Below are experts of layer 9 (counted from 0) of a mixture-of-experts language model. Rows are named router (the router's row for the expert), gate (a neuron's input weights, with its number), up (a neuron's input weights, with its number) and show model dimensions 128-255. Each number is 500 + 40 x the weight over its row's rms, rounded and kept within 0 to 999. Numbers have three digits each.
After each expert's rows: "comes after" lists some tokens at least twice as common just before its tokens as in all text. This comes from a sample of Wikipedia text that the model never trained on. Tokens count by the router's weight.

# expert 3
router:541509524534567550474528587520462474475464506538448545512414521493402497432551530532449499454529493454430526466539487477501537484604453510567460404471482489565482519551491496553450545471499515541467430527580475473447487487555545573519454522514466506496521564493574453562516453525492532552567558438495540512594449545483467561520464470529458447493533559459494536496473460492469432480484
gate0:597523546531504456548514488464484490569449494497474569486550533417510477463539476529487515452539529515454475519465548523538449426509474572494464414431478456504450488488480390438456518433457540534504529491512498511474535481505488503510525493435464441487467504518524466552539470534528424552467486497486564453523472526523519490509459524583454471474519400502514472486499432469483472475532
up0:443540496442393491479499456427458486504518526474498552545554516502472536530535517485548513482498573521463486486417476519509550434508448437487491514506499435435445545490513561490525437564519486542525439496479455494526565501393491574605496519485515433485528461574492490495480505494509486484495480476464465500483490499482490502472473487493539570511443525425500504520454492411468521471469
gate1:503484509556488522530483581560469482471541494532467522495540540515468502473498518461579493454504508498444456524523559555491490471565542380453501478605555525515500471546524520479518528468503518557534447522498449513475542547455514502540472468496507537491535508498544471460549533506491572532559431538487475496539545511501460556492492551471519501487465526507491472494533494458556510454480
up1:481548518498521425517486573523488563462533477502515548529452509517518412455431482523555491515519524519484561529467521515491525462473512479486465476488510494489491495517513511516531429527464551595504463484532490463479485494489520487604479518402531501518581464460558444602438544509436471550593402490551476519538465518576523475534480581436479545478462509472492574510477489542575510552539
comes after: "\n", ".", " =", "==", ")", " =="

# expert 35
router:522537525557505586488544560501454484515487485544426493495465470554474511429509517550446537460530571490472487453553505531541480477555467514526494406492457496532546574540476509588484492432538504509473459607560479463489516496440554512511448558501466477472574557562536459524505417503487497449554539456507570517502438526422413530527484529515407435520502462433511502452479437477457475477468
gate0:576535554531536507519590500505506508546545489494494504569448499531484475510515514435465404503568543441483487502500537447476551476515438509545445543506519528482491504542461514436552435493504526467502481476591545509474494512495516519475458551488515549412519548456497522526519484488459510452504516495496450473566506542464528510456436508469519503517511550453480465446590530469475502558460
up0:521452438435436520558494483432486428513496432583475411492464498578467535578566496543463520504496475456441453567526468538528438494483473513462562604554526514521494480511545530519528528555495501544473488524562508512503592507475542495494544455451490548539459516474444597521485501472469525502522481477477525504510504453524459445548500493518539556501478460535429559507553443438532455455464
gate1:510480468436556558509476463485503502469549428505560472519479468471517516467511522504490555523558566447559483559474534521492533487531475470514512541438481526474523413585466550475537554534490438554496430525519494468487512540547569538478489482547503434542476457526544500533476497526402508535562518493521497595466488525501517447395472560457527544391505429468415432438464494514480498524532
up1:528511477468535536482517541450473508468504516526535494582514507490435532555472538511518488498561489422498476499598510500551461534546510503517536518506455596462474503513478505499549457509534426481499470493513603485446476563538534466445479515475483558567469450477437531534462514478492497551510524497513471430458420509557502478503487477508428445458467517443467492521480511505460512500522
comes after: "0", ".", "9", "2", "8", "=="

# expert 7
router:524491588490562530484487542481464580501454462580460516513459452492472428453505542541423510480491510506466510442564478505493547444532478504491541498425483464529498542510481616552500529463494545477424458533444447433480475492557489534512471520474447480528559490542565550540456447546458484492538500446485574507535443533452462497505491462470416482561484528541456520512493461464500486529475
gate0:501517539455531557436514538459466457506565488455423476459553501513541467501485541449487552550473445559471491497563565516379550532493508539493476531545481539523553499474479485534500539600475468491500562425525505549435513568512487454520495527486484526542507482466458522487499467528516500493490601542493490492505444478513522544460443549494582542492448474554482532514443491518460450497534
up0:491574537467492519542499497546514562578535544623514547524469527522438466544537512507477477508502540526556478455516472507423428514518499557441483506552582492521559490452447461572479467537510566516489505468492474493490561503553472453453492458507494523510558468551527541539509520499485547439503550472515507551487544527554519517485556618499480488574457565492521563517478458503461450609529
gate1:465502494574557479431504486498474550585463510508561546516455497414514554464487471489464480519567534512494529478465489548498462445510537457523526453428456493561544484414479509498500490449511510472454513454482519489434459448577490455496511527514486484393520486470513554489533465467468469433520508523530476467547463458482496519544531529503451496491461468546480527460462408569550500460482
up1:522517566519462488473443497477522538378470502496463491507516489464457486505449568591523530512497534560491461423544562497448476482520519544498552474460529498440556510549460486518441474489507492486525533455491507541542506488510483495509486467516490500470480455514490502540451510493555492540537479452456481511526528497491508489463492463501533433537462502454567466468523489495555492421552
comes after: ",", " and", " with", "),", ";", " but"

# expert 2
router:455519507542545521540530481449445556453492454549471547541474452510492419457491529549452513472507553479490447446573495422530479563507414407516501462493460510516475517456515494570445475429487505520462451544509468497502460507438551539543503524505503479476534518508544494525423428490491502487503515492464524462482499521474492442507500555535465498557563490520457547497473436470465450415427
gate0:449485472537546559521432519520490495523479570580459513481488503429505505507528475530512496533473494527480454483511555495472471471539506471500492497462446523500545549507478563538515440531467485475513438547466480512445591484533503503466479574561517430509467489440546461577518506429525452496469478512596491510515522448541496525533484600539483432457462590469583530449541479539515481492477
up0:515581489603484472519510511504479507563462532535466554531553529511427502531468498445457563458522516504478475539487506470562436527461517551472487534435491520426563503485406469499499442492538462461494536452497490449426516536479498540513482551395572569475590539542530483417542503497505478486474489444407481479578558472436468514467489496509448516565512524447464456578506493469525413485508
gate1:563504475545552493528492475452473481448520368495563563522451501475437522494482552468588486485503550509506462452498465471440544499510461471497522471491563502508483477472504427495527510454484491496533444473481435491506466465486592390526478411498494469470556467518457472551475465522539488439512546522530557555495480540487531521439488541612488482566460416509499523559503444519525531509556
up1:579514549513507468470501503453493503434398497483513438537490493475510524490543537508538539495503466512499496501529482583493472549504521507435527446495514500584533534467466495539548584470534473500473468524604575425384499473499464477525492481553496501421553550488475548378557476460558541479540435475415501503540496594525527517566504529541493475504442477485515506488515465570534506490479
comes after: " ", "1", "2", "3", "9", "0"

# expert 26
router:476535541520555528493520574465481466425509492550473514552477519544451479476574491509430518447461458472501545520583442435571531514596421464522488468450423436576518502451473575521484549442518451520474487532513466452487505514556540573534415532467534491462541447537598483555490463551442529540533519475451544520505487497454478524536494479489407405453528572530469555463483456459476458489460
gate0:475460553537476511466504538504488518527381530530509506511494561536481476498504569507478555489452570513553479488539506427504535529521548497460538495535523468453456541569559553496476484534465461459479465475500510505539500505453540497546585456605497546498538500484526476504555503508503505473466493454566490490485498491546548517456505590477434520466489469619455518460462437482497456533528
up0:537476574593510483479520491476475553464491533485511528530501500530479428485495530520507514492456485518525487555533484474527450483395491506568523508526502523498563528533451553536478551549561549482512412463492470475462504561395458518508444543448503503564551495452491479546473543461557538532503517451507564493521541499513470545582477473500467476495476475431492495502447437523537540471513
gate1:467478571481568501499522487439442525481555530549475432538460514565509534532556488504478421603499513511458547536494414479524450408561521527509499442476451435473468483486483493473469528496498526438407552561442465488465562518541506502491479490454534547508475516512445515521512505503453503545488505478551461446504503442463499531487574445536484521454505492494464520548554528427545520485499
up1:581477489533545553522434546544449525490478461584519462532478477511595467529488467453517482520559527499504490505507514533510504533586515526519453562486501489546506491528599539523502474471489539515591476528501483529499496485562511492546476511490520511551551562485533500477556514471391554515476528491471565440530484527435481570525461453539443567503569464532452477462517453469482512450506
comes after: "\n", "-", "==", "|", "===", " name"

# expert 19
router:439578507487560495501532509472501511500462459515462494545402488523478533545522537542455490461463561453503563469513453508556488553536481534482533454508490437570518500477472496523522502476470476515457456586504497457523495537488534544558480544506456456459562542565529533530512443547455541500470521464413521499517417525420475528432525546475469455516506504456489488518462477467517433479459
gate0:547515552523619462522518527551484559487510534506492515450453512476471519465471566542570454475551527497525468485546552485497519457466510489419433501399547512487481460531528581413571507529520490526583480431471477489497585554467533509467410509449459542497495557500472531588495549358488534454461529472428477555512475490545480517475517512508509481527524525459527558517526449566467481462524
up0:426558533520511548434567586426562466472561460484477499531585506506472510501506459544466534467411506522428454542511468484495496459498484523517451566436460480486453436505555529535440470515515490536432595492490502544474499425487513487491447469478485471521437550467499489501488509534494451544518551526477489505509490470534482465510528486546502577555504519459481550454482480487519524520522
gate1:444481484466536461448544570427484485502421480557420510492557527509546427538515496517494492561503528482546503495425492375572473496503503454514536485519437530466569484485516493542571450503441489561507543496559437498504478551434567429451504525462494452489481478571508552443476496471532438474580566533495565490534494493513546549471471437505425451531502596399498473580481473502532433438530
up1:516514514466497414472576447444563492492499503549507551530606448515443586430504465453483495522491453494506554428486474479486546461521512520498455579491455567474494453556496569504520492506464503507474508455491491526524482450520497478500442514519558556455497477555499480539507504549515546537555501550479498439465446407476548536458550419428495501521467464454543503468465540433516471517459
comes after: " the", " of", " The", " \"", ":", "s"

# expert 12
router:508523530396549573554542547516532444470488435543476546494434435521443499472581534529417547464504487524500456484521449505500584476511421505492451491437492463555515518506512543532455561455493435566422469499481455431478472447474537525533495546466489465458532518514557517473446509527473532469492514448470541485497444551458535509492489482477469500535532542460536540465442492485493463499446
gate0:483485492490543452578522391444475541502581511538495413563493492488493475570550482480502519560532448471488485485449440469452469488558483504496480531485392519484463487458465459494516438458536528519483474444519508477497434479575540489426478469518480495531486459542476507433457560501444519543510476493508571505536492442457425532471495563504461466516503545498464506444482558554572460553518
up0:524443504488479515463481508509426498515485526504434572482465506476479507504458507522552522492521424513518512506465510452532510521486434501550542395531497442518468546478460464501573466577486513536533474462545469395471561512499463432530521533446548490527501578475526472479526520461461503578524520435448492517521479482522523569468520490533580445474436439503480513530463512528476459481503
gate1:506589484509522490552529465517566553514499523474530457554501435499430512442512495531537464497538452557526498534499527505576511529543551470497540538468576514479466449446479499496457492474533516476543467542513517513551480488516528466414490485432450471477450502569582518434457466515507494530471530462463515484457469514513491459568500400399532565517546450524480524437512524511572574525464
up1:558562606487513480460466513482517447520447470479544469439523501508452518462442480470576518532543469552479477545530416446452418458458553506515550495476501470407460441453490516516488498509415554467461529465517491553457566470497481500493428518507528474513536503516451447462470453487475507481478482502557515512455514478506473495506504528478489480529438490559490502485548520539486500489561
comes after: " |", "0", "%", "5", "4", "6"

# expert 44
router:533532542517525501545529508500498580466519458543457554533518475514458440436523544524463536439552548469455553486559461444520564454567427457511469460515486497500468592468499546547499549472513536567444474492525478429475467430478545532551458503469472444485521502517557555520480466526471503483567480447457527482464472529433503448458573501480495443520525481526479489522474467463541479447455
gate0:467492407516563455451511516516457530422547468521507445504502467513549534476512511529506513466533561535484510475448592574488448539510534545505511511514448504451505497522504521580556463518568407508468499512456509542562523470533487496499504469439526490518529525493488495500566508488408432502445584474469473417477535481426486523472369573497502481469459504506457540509475480485472432469471
up0:479516511476509498550518503553473500465526459479409490506422514512509536483501516466507461458464529562532516416517513461449485487446514463427539669514543434477474569406527483521528500572557483480481463512524534497643529479512513450505511471458526503512494485488519504483466496450514446494489537503527506453492527515444538443402499550574518468440437527464571479437402433462542501478499
gate1:435480448495485421511502439479530543590440467512491448505455517545534504468552543507521544572531503503525514453495509417495457494518429522534496496526495474455473594511481451496543534469536492485469444435550486467484501549549524424573487531519498487508533496490474514519449508555463471471551436492485454430538527459553504506487606521466485412545505478482532486485523454467484546506489
up1:565388480519464545535445478540569416447566498498438476505500441525512523529475541519494585486574477462447490419522609591525526442417489442489472529499616538558518501512460546483510433426495479522464407544479472410543427551494478480469521512491484507487504528505506485506553459478431482430569469460501503541478529520510486438472550496544480447456451501525462471518499475498457446551515
comes after: " of", " in", " to", " on", " from", " at"

# expert 47
router:490522495562460510538533534458490542544492476492522500539445415549469537528512526555433484472521490528502535496556491459542482541554512518519515443488414475517491500464478505549475533478519483520458501551464519480521489466457561584516471543498437498472558552571562556557501452529464531530554515476529526443562485469462538518484551507448510489539556514411466508510455428431514422502410
gate0:457501526484482487508550460488503547545495440443517501511441470559518550498494406549503525527535509426503590535534472473486556479502542521522466513465463507425489504481454436442522475474548525560446511477461487539525513528524461606469502477466481482505457457557436471495588546595507463566470441539491550497434507486470519532483587467504481510478449502517517449532524456524496592477440
up0:488494517528463442480546499535456585539522546461528543544512499479481496488544554506559492435550465517511477499440476498505497464537517497494389488536449525548566563560490444505523502518515493481509597495480449526479428467476562447476494476474489546449473490565478525516546473577389484469514470533526532409486500514394541537530520519459500572538453443435509485475457506550492515526467
gate1:510518516520489534552433490478437504440440460414540448519431493514486554454528482521398550534473487565544550535524492480522447548516505537563536562544438481423564611545467536505533485428610506500526475442512540567491493553471533550515481452426543445455552468461518494540459536515489456537528497454471460532451481459445533488494590481516550508504492487541456440506484484495513497541539
up1:535457470511415598486602465446442483511528477497540477513456541488487479434456499519463501531475519524475433529440557467513462496508457582533520444477466445408471436503546480518500513500501530419489493516436546516474559459503486528454516520526527451517468466511428522475545603496511486518430482578541520505489547524562460521519486451466587543520535502481406524481560518565493498459488
comes after: " the", " of", ",", ".", " a", " in"

# expert 28
router:432514572510447539468526546452535474469489520588434565520464487538480464533505545529470493433502501490494524516531455478533479502528468479541457481480470434566484497538508573548497571451539523500452478555503427497415460448482562549480448518497485457504523536509544485547481482538463507550520490480475542508501436558499483504456491513524421440536496521401489567554459479445514476468475
gate0:551479499511484482507476533471470382488511475494502446494538481475521534583513515494552485440508540531527498476463483453507525485495516433434556433452439500513456482471561546473578493475499523461487572503450504468429516522486475525543469453515565579496458547487495578527515534586498514458514534496418436444560545468521542517485520548505522549496458513401479430478551490503523536451450
up0:500498506416529490473449518584459555504539523392517509573499455534512488540565552534504503562494486454487458551556496593455490528486451452524471486536503468457493526510439509558414439446459512561468516566426513481545475595503459435548509545533387529512415422529572482502499533462452524516496493516437518477526531495583567549540526532472528562504482532545452502496454470500571522464534
gate1:442517600461434408493568451491526450557497515517488469489462543478521485499559520514455463498562507526562448575458506483530482472537501512610524423494497540460480530491568532529588434433490478521496507499494482444499461562543535455485517546543511545441489532456467533487494503453450520490526499530481527459551475457501473501440546494504465472568454530495469545490546448511485537525493
up1:514508501467454497452474516515429503551473514577500531483546479522486484504560527451526519438475466486462509480485530528567503466520507495527470472473556496466498466528510459470534453537501560507527383568468610484472477551509502561437494503465477415460545490497500518422477519443451512549589502538400479507497431544540478543429531454540409488497466453518478506536496475496503513503490
comes after: "\n", "|", " |", "-", "==", ")"

# expert 37
router:455533476530530542500539533464504543434502451538492545544475465529478519533492510550459536491472523561512459482519438482509434535510462459564575473496467474534523585492506517547468467462451514543477481511521493435495452437452549539526462557516504438538537533504523562517438464532475511494479477452488541478495475577477500474464483501445465459534584508482472569453471445451448456453479
gate0:493483460490466534575501448509465479522488504460502516531512563554442473454454543544468455490434470543450561543464475462550392481505463587522560485479538499515509518473473466584519540489420514485436447491516484511444448460462502523476570516502538512479528548526515516536516555489413506526506466466511523484510538545470545469495464515479507540527544489518554494477476513506482510446480
up0:561521540443434508517503499560479478489514552484460511426581461453478547480473531483444510548474421533486516534544495488467563557495499505491525455494537517508536423450515526548515524508439492526493561425568439507586487503489502537558476446541519557487484521459527499575525512404593464491502488538497447545519453469457551507532540474497538497542524483485505577493552536517474518507486
gate1:488467465437454505530521517505498470510496486551498481520481445478452577516501540467539517489478495498482479483501390547535520431467525505480495486493482427495526509422460497454473472520583430488528497513531525516419449446515572508530403548445544514482465512443419524522512539473475478568460557509511516502466486491566494522474466477469507448526471497504399551495472426437436456491555
up1:461491403489448498467465547432463461566489572527484470532503522416480554497541540456491483498572506489503538499548486498450481477516508437449476520582445478474547463509471512483445462453494411488514450552519551477507522453602446519514510475480473474455474467529551481516463511582514495547475552474463501465489524434549469470478481546471482472521463475526500460523509465518562467496441
comes after: " |", " ", "0", "3", "5", "–"

# expert 5
router:501543509458508513466558548427458522449507477515466503512478473533466514526511494533449522549523505473507417476539470509501473515515453455475507477531496476519449541530487520581458488460507493524411411526538495403465536455450515536537477565532464501504520558555501480488452486520468511494498488464483508476465437533454429509483485494450454508610592481493478526438500467477467475426457
gate0:524500578539494474483530439488465548503514544612469523440464515417513448510487521553484527522549470531542512504537400545496456618455469495421461567520495489504441503476557481461481504519502531430451525463491534463480450538486467427611511525506565525555489414486542511470530457489455464444520510535512515442504520561455569520519530567472501418461472513443493476509518478496498456514514
up0:615482515509532487470462548426499503381586481447500502476531594511467464492448460533554468466496516471504494507558537494564550533497514489501430548488568548496484493467528439488471443535476497513524498501536436517506535520453468506504504524439513577534490525504453594490488440479561531514545432535459423542484548428440483465439529491539479433497534460530474484522453515541568430397537
gate1:480478484507564572526460525518433494477446466426552521494492474417498501487513471511512514480487524511546496523440501522478471566466516538527521449516481557511485496475551459574561516523467471508484481493443474483475506542460506487491599506501539535491542455465473570488505509469589572509581423505411396504455537467498509471496531516530489534547556580592545531487557497536484500472503
up1:456440399493422499505419567506498503503451510511414526454478479553588498518513553490484498529514467525593567502496449516490522430563554503509519502468540580463539518498484490535437501505465483513487520516472495497512479466531502451511544431494434564568462529504587448494415564485561488545528542555452513478458553522487550519536451545462507518515503477558481519563543472484417447492548
comes after: " ", "1", "2", " |", "9", "0"

# expert 20
router:438510470513516538507596545434476528499455457506431599547492502508520472529477549517460463521485493480459481486541460501513469517559443474525472440518505483531486490518542504537455459435513499511432446534510488425567484486472507542551480534502507464479531544490540495536439439545505467449530473482379523553482489541482472449485469512484430531587576518450433539504470462453475452434470
gate0:410523532459583434481550494484595475520532510396486485511524482478445505466483529437494492480542478447449489485525473490534497508514482625536451558522500461587506522524556465511442547524429493477437553529488500475461486453505467464534525432492506577518533537494468507533572464485435571458520414544458457475513541456525474543517512561558422545484484454495516513522499507464562458449478
up0:473474528457487535518424475507537470494532527552492450509493484510501544543532500478476525434541560478503441462551476548516575542436447540477498468501532487475490512535464470515460470525515448482466587490550546513480514482584574470551492448495582537536491567508519535454523516410492537515482539509480438549445546472493391518591471578513533411497498527469549502545534516516429487449502
gate1:532538500539475493523479468397500468485511461505554474515500549531491461529489434477446497523513490544520515445521520532465515533488550522483504456501505541403445516475598479390530506476499453504505529462477541539493590480417424486562492440515503515531486512491496524487514515466539468466521564552466474465450475528505511438526499452520481505537487461516413517492599562459537456536477
up1:450458469446475510487461457480467443526475539544483456509451545479515464504519503534513514501519497445514554463493419518508455457607482511457487539499398541569519539526525498527499504494467536444546506522497463465518531546467499427545558495537539508537471532478561557454463515555484464545566482550454483432530418575539525529527553480457476474553487553539566507464458533463547438516587
comes after: " ", " |", "1", "|", " (", "2"

# expert 18
router:478511478527487561542482555458433541528462436547469558535493437536400523420534543520464517514490505528506506460544432534553475490558528511515579490476436449524486507515531545565476482433435519606457456506454409480501486499452555568507512529543461464540579461531553558495447495489486558491516483389497561515504530483472497487523540504454423537568529425506493506521449495474533464502479
gate0:496478529478550456572515580491526476560420524465501536505496460394567582443453524490494480557567512517445486535488529452545539501456550494490477511467485487526458517479436513501480580489467450488532486510513576472526478522512478462478504493576472486521474450525508519544490499609542467478513464461464548521480548433514507486557538506524457531557489501503430506486474486466549564467483
up0:496493467491436495522522458490485465480486517469522491501526542584546520504406467454524504473503437497466476512465579440510483544537493506455558507482516467474510534463514419495511463492523502537542486536487501519551422410548494514522529582536512383441502519497433446417510523522570508488505476529512529493483472457497468531598444526466551458561532483510431436466553481497459497509481
gate1:455533502524536470461486534501505540520513523436527524484485503548435569463483541473483593540538519456501552449528495496557498506569525522490525484514512575538446464472513479412503541414481510517490484522517425459519425464535542446516429388484456502499493525487415476437404554574422519542544499538519563521452469478502527538515490522525465559493475484508460549534471477535565496499463
up1:484570479516465460566464517488374447464543568537476564492472425501515530532579500531499543516542519489492485434513550497493557499529541566512482513508475437490476513471456457520539492452483465510506483492434468484482523520416494478547482481543477474513521482484512489433470589516491498508568437450457531516480502430478516488476542472535525558499438494472532521470542463524538458530579
comes after: ",", " was", " to", " is", " and", " were"

# expert 45
router:475525461544489524489484551510502518463503451548464575486479465547452500549488565577481563472477478502505522463540510501517483473523479490484545475461480446507494537507534560525496501484468511547449447569547464454457478424485580570561460528488480460451548535510542528523512451529450502470549509430485519473446516553473447482494536487500447474543511438464481547532463468444487486436481
gate0:499503503552441507481511504467511467548529536481578457544493511519518469544508517592530439446557526461509608481460470526506472489544470523497544511492483480552449514504518470503592455451508530500469528484554447483510573512539548539483531433527515535485526567540497534544470545445467572492532522498556456526543528548554419463441464477505470479543549564413546473444556468545508433537527
up0:449504510513569547500516480530619508531502449525506539520478516494600474512537495384494591464505525510560489520557438454497484455535485518517479438458553483512600569533475492553551398460466571520482524479461494516490505526507510507435477456491509518488501499517483518438486505535512519508461496568515457460442539448481536574440505547486487505394519480585432455453495483484558563529556
gate1:520547534471483480544479549486516462450440551584402538512472454534515495541514504478495486497490470572432496526508500494519502503547507495476542424403490475454486495515589483483489488499470478431549459516532485532468433489471477497465568582474504479488581441549527457464525501463482541563534558443482485525500506576499502514540530509514534432493538485433500445529508434470519562503509
up1:484451459483470484491464568595433592458445560543475508435553485591538421523487457562526463546548514558464498482492483513489430495496499577519539485480454536545522456506496482477511540465478483479441542519542506465510506562519543540523426512490464440508566553443533480503520463469484430529565495488476499519564426442451530520530456419426588502473492536476520528478615488461502553493545
comes after: ".", ",", " that", "'", " he", " The"

# expert 41
router:502490565478564515528494525462534540491484511572485505537453512488471413499516521552449508464439497445517541541515445488521518510541420502472471499413435479546475506458455520569448509494491484529485486533487456480521467506499540515547513530491443447487533485554559609519470469533454505439527489428498557511551483565484520475480486553511467466486581479509487531506463524443448470437449
gate0:496496529461468564537543545501461582569464528512453402572500557483476461462540544553509516563508533561518503425553521466480509564548470482531547526499423506487436481484495542469489567524498487441493498514467455464469504527434524507362507499539516512465545506473490478454468481472506458503513537408528540537504471510550487478547502554487504466577535465499387473450478560448511586425518
up0:526536484490517452469464499491500473482448571578578488437514448515521476513548445507519577481531539490500532446503553430458535534472489476503482524472483488566618471489467563560460492544527494540468496438474524512541500476509474531542480446517527564568540518543579519481478564496576489466493498474446520500556500483486521547509520481519488480481434521491547488471449446437543412548499
gate1:459465428419484480503486443456473522434476518547483553487463520526478498443536472504463597456546521420533494508497468523566494458478474475548511486495552443509443558523475476479517520547497469462406429448451451475480463439484536457521585535505596442493453556525463451505539636464511518508472460474507522562512524432430456520566466526473504413534479488524533517484461450483527538549480
up1:438508471511489503502544480602488592468435443542518509584484502476491446514473524549519548556437461581502521478438529493563497459414500439538498474508519503441585470495481559493447517502475535604557486520541499488504510510484461493519468457558453557516531466437568534504501515504502467480487451522480506491493515510526385471482505509517490525468504519536512574430501525456530529493485
comes after: "1", "2", "0", "9", "4", "7"

# expert 46
router:463577577510536527506515575477511533503453450541441504531426484562487494519508488546452518458458490479488510505549475476517512536535530465549507451460443464530514495479472510556487524475468493517469483573481476471489477484494567545516452588486475472510565523544557553544481457530496496527546518490480511492481451517422524510452510507410480449477536537506504540473459443458486453511466
gate0:475494491504522490425504497603464489521542530551448518506482531450527558491529563522479513441411534488510547546532573549519470493479515518443459529531489465533524517511497472471479483477409440457608520469485462437450447559545484478535512507450477493482446473555597489456479431510512526494508517562543529477496501544442510501459547502479439522491464500500473529490521463498521488555506
up0:527494508518501413421418522535500464479524523572517538488483525429549581574466547513423493507517548515457527478420556505540544464457455538533487540519530543527480562459511449521545472476419442443517548502498525466523525578465517546528429477502580515534457507522513496578495516456547463437537472480476449417501495491464418474445525499504481487549479514482522558531472453491485476504485
gate1:468580529574528408446557547492542556527523418468493439477496498424432487376481563461535459496448532474513456472509494500573514542567553445530455553481536529485459487529556505469507513558573492479508479486497563524459461490463472494517459579551468527486520487463493504501513503471488518576535554511517500524435459501527540551511530538531507485513492609521500482514457392495534544494518
up1:500561472407519460396533406580494499500488537526488527482499504519516541524496470522583435495569477552544497480474518487479514535537490448440499481546471579536538509475533509397489380493532489547534478543601465475506482545543551458513543456531459573502463542506517489510507595472458532479482456467540483487543453576553562479529426526523536484488525524483537488457484520518559523538461
comes after: " |", "-", ":", " \"", "|", "="

# expert 25
router:494538489514562539508522522426427569456444478526501503568469465543470456443471507501476521468437499478442458457514464536545495496519449434490501463482504468507515580449484531530471466475495498525467458600543482465538438513473529550577469538534475446517506517520546538501464442503508489513469500439418540501460525555461429503563498573456479475537559503476490509484465467468430435394446
gate0:527474522450482490450430551451542567496524502529503455555565526548489488503519579509568522582491538517488438507593596471485478551547437483428502491485508483421524526483518572545545555648505561483478476495521502558499606532473499510459529553442531527505527548437509571502498442503447508522432520560470510506496547458486527472417548508495527460470469457489491440468498500569526499479425
up0:550484504472468572578422464491495476507550518488525532477457519508524498501521452503435442531494469464595473437458525497485435530500474498430430514564533557386502553465502516492502520493525646463572457481564472574518503453509504472442479550578488529470533442475451531539533497494513517484508487437482448511393534510491470479450555495544518486449511474450592560482516478492531554474552
gate1:549497478504527483509566527516599514515501554504529471546504432482474575477492558559522540489460561495544530477513464555479423487504538535414542536454404470446483519502569505439428465463505502475495479560396454484471474502446509514532500541480474500499484531565608505427431441469507535481368498528484476473500511523587564453471482504516512567493531527509514443514511455546512469511443
up1:464471509406486497530449415529519591542538533493521508530517602520499512491516432507470571460463512549483460488514417456466521494546451505550498511445508550528516479452400546571463514523512505497504493492496457533512483524538471500427558523518441504464526435514458517449533521512516482505526459581506494486531512546455547454554560455541461481530533532485490460474473503524540553532508
comes after: " ", "1", "9", "2", "3", "8"

# expert 22
router:522524492479521552474498516479455528409484483547479522569458461532491427477510494536452511497481525547472474434549475489539529509497431455488514471474489457549525574456552547537468527475506507544457479541481503475494497450428542547553491532553484458509546507542554480547450457530493541457512442453476539424478475547486429466483515448447482438528623516474523523389447471466487465435492
gate0:546571487540491506519490522522555482517434521495465550490454535471450569455467525480486429482527541435437420467555546532524573463442482523455512566487520438425474545494503523487537539531545434533532493450474541512491536509512565476506449550566517499520550514523547537488502566474549483518455523540520519504535419488510495474491521482469459570483456419520526506526516474518432516531548
up0:473457537521516525542554471541580496539460512532498478586498437528523495524521495484432502465512526500545487496508478469562518496509499506433498426587543510526493549504503556488482583397558510478460545555485558453498535347460441440436517437513426569506484413453499486532542527480435535489452523536578497518515380505441447559513514467496454494465451488531575469464501518522501556484506
gate1:482522496542452499504452538511534476466451458457448462483417480574484517449456515434563480438489474460472515421468532510486550526466461518477495499478525503474529550545458561463450539482617446417535552445500450498432483547521458435493524506463499553479459439491480457578492521549449416542473567431473450503529414390527408479491534498468473473526498559537467502431494484481491517511499
up1:505487513489498504481569497467463535496555464532544499462449422504510457509523510550488472471473526522420573531491551543506506527536444553558475508467499541518584525532545451475476581524525497519430516466519478503560476466553504495453478521462464460464547525523575516514505530507443515564498458494489537484530415447412525531513517536492497478594552501550513462474496516555484460550460
comes after: " |", ";", "|", "%;", "%", " +"

# expert 40
router:521539494556505561473574542433469526492477471507419498554509472548502512503504509560470524506537560452485454495540485440531443513543470469511474444522529493503459517551469496592503495422511528508421416606526485460461501495445536518510500558524470486434534552550498445527455439510474490502494476433462518491498483521449457515438502501532469531594546465513473537485508438424466463432435
gate0:464468490517493505483548468589487592496502501529440506487476507488569557500546505517545553482491516549489547505530491444544511528538512506480466486530476438509479452517552489505523501452545526508501455457464492507461469412419514470568526582518488518475434445472425519532473515483511510508462400541571513439498555402484466516544455492485467604508469486496434472479506542498501555506459
up0:445406508422520480522503533507535462527481539430519480418558499565443498561463555468533560459454521490498503460552470494464505504521460559581505566478544460537504523470496429536541546502541449530516491494498544594492539523532501511512463484540448523470544533476466521514575472536547503540490496470480482469531486445488541551575451474515401460452404478561493452454531477565520517482511
gate1:480549555535504523513472575451519553549506532497448488515575507459472499521510490530449510502530490489539516493421495495472551431487604512506446473490514563489488507500484543500446497437497513507445568523510495474463509487480583520464497431486532488516486527458469570539551495522554498411616469473471532567507511530504462473453481554521431490532489502484529541527616527443486492568455
up1:453494457551471513501473488488454485452519520507433487521488531519502553510497471556521560452479545578533520526523504518497479565574492513429525513460482494492512440496507522528511514445492544415501459582418472493465513419497472473509397561513501461529445476486446467419488423486563495507483474510477519516604522451493447477474462535559520523531473484506497523563533469491438488502480
comes after: " ", "1", "9", "2", "0", "–"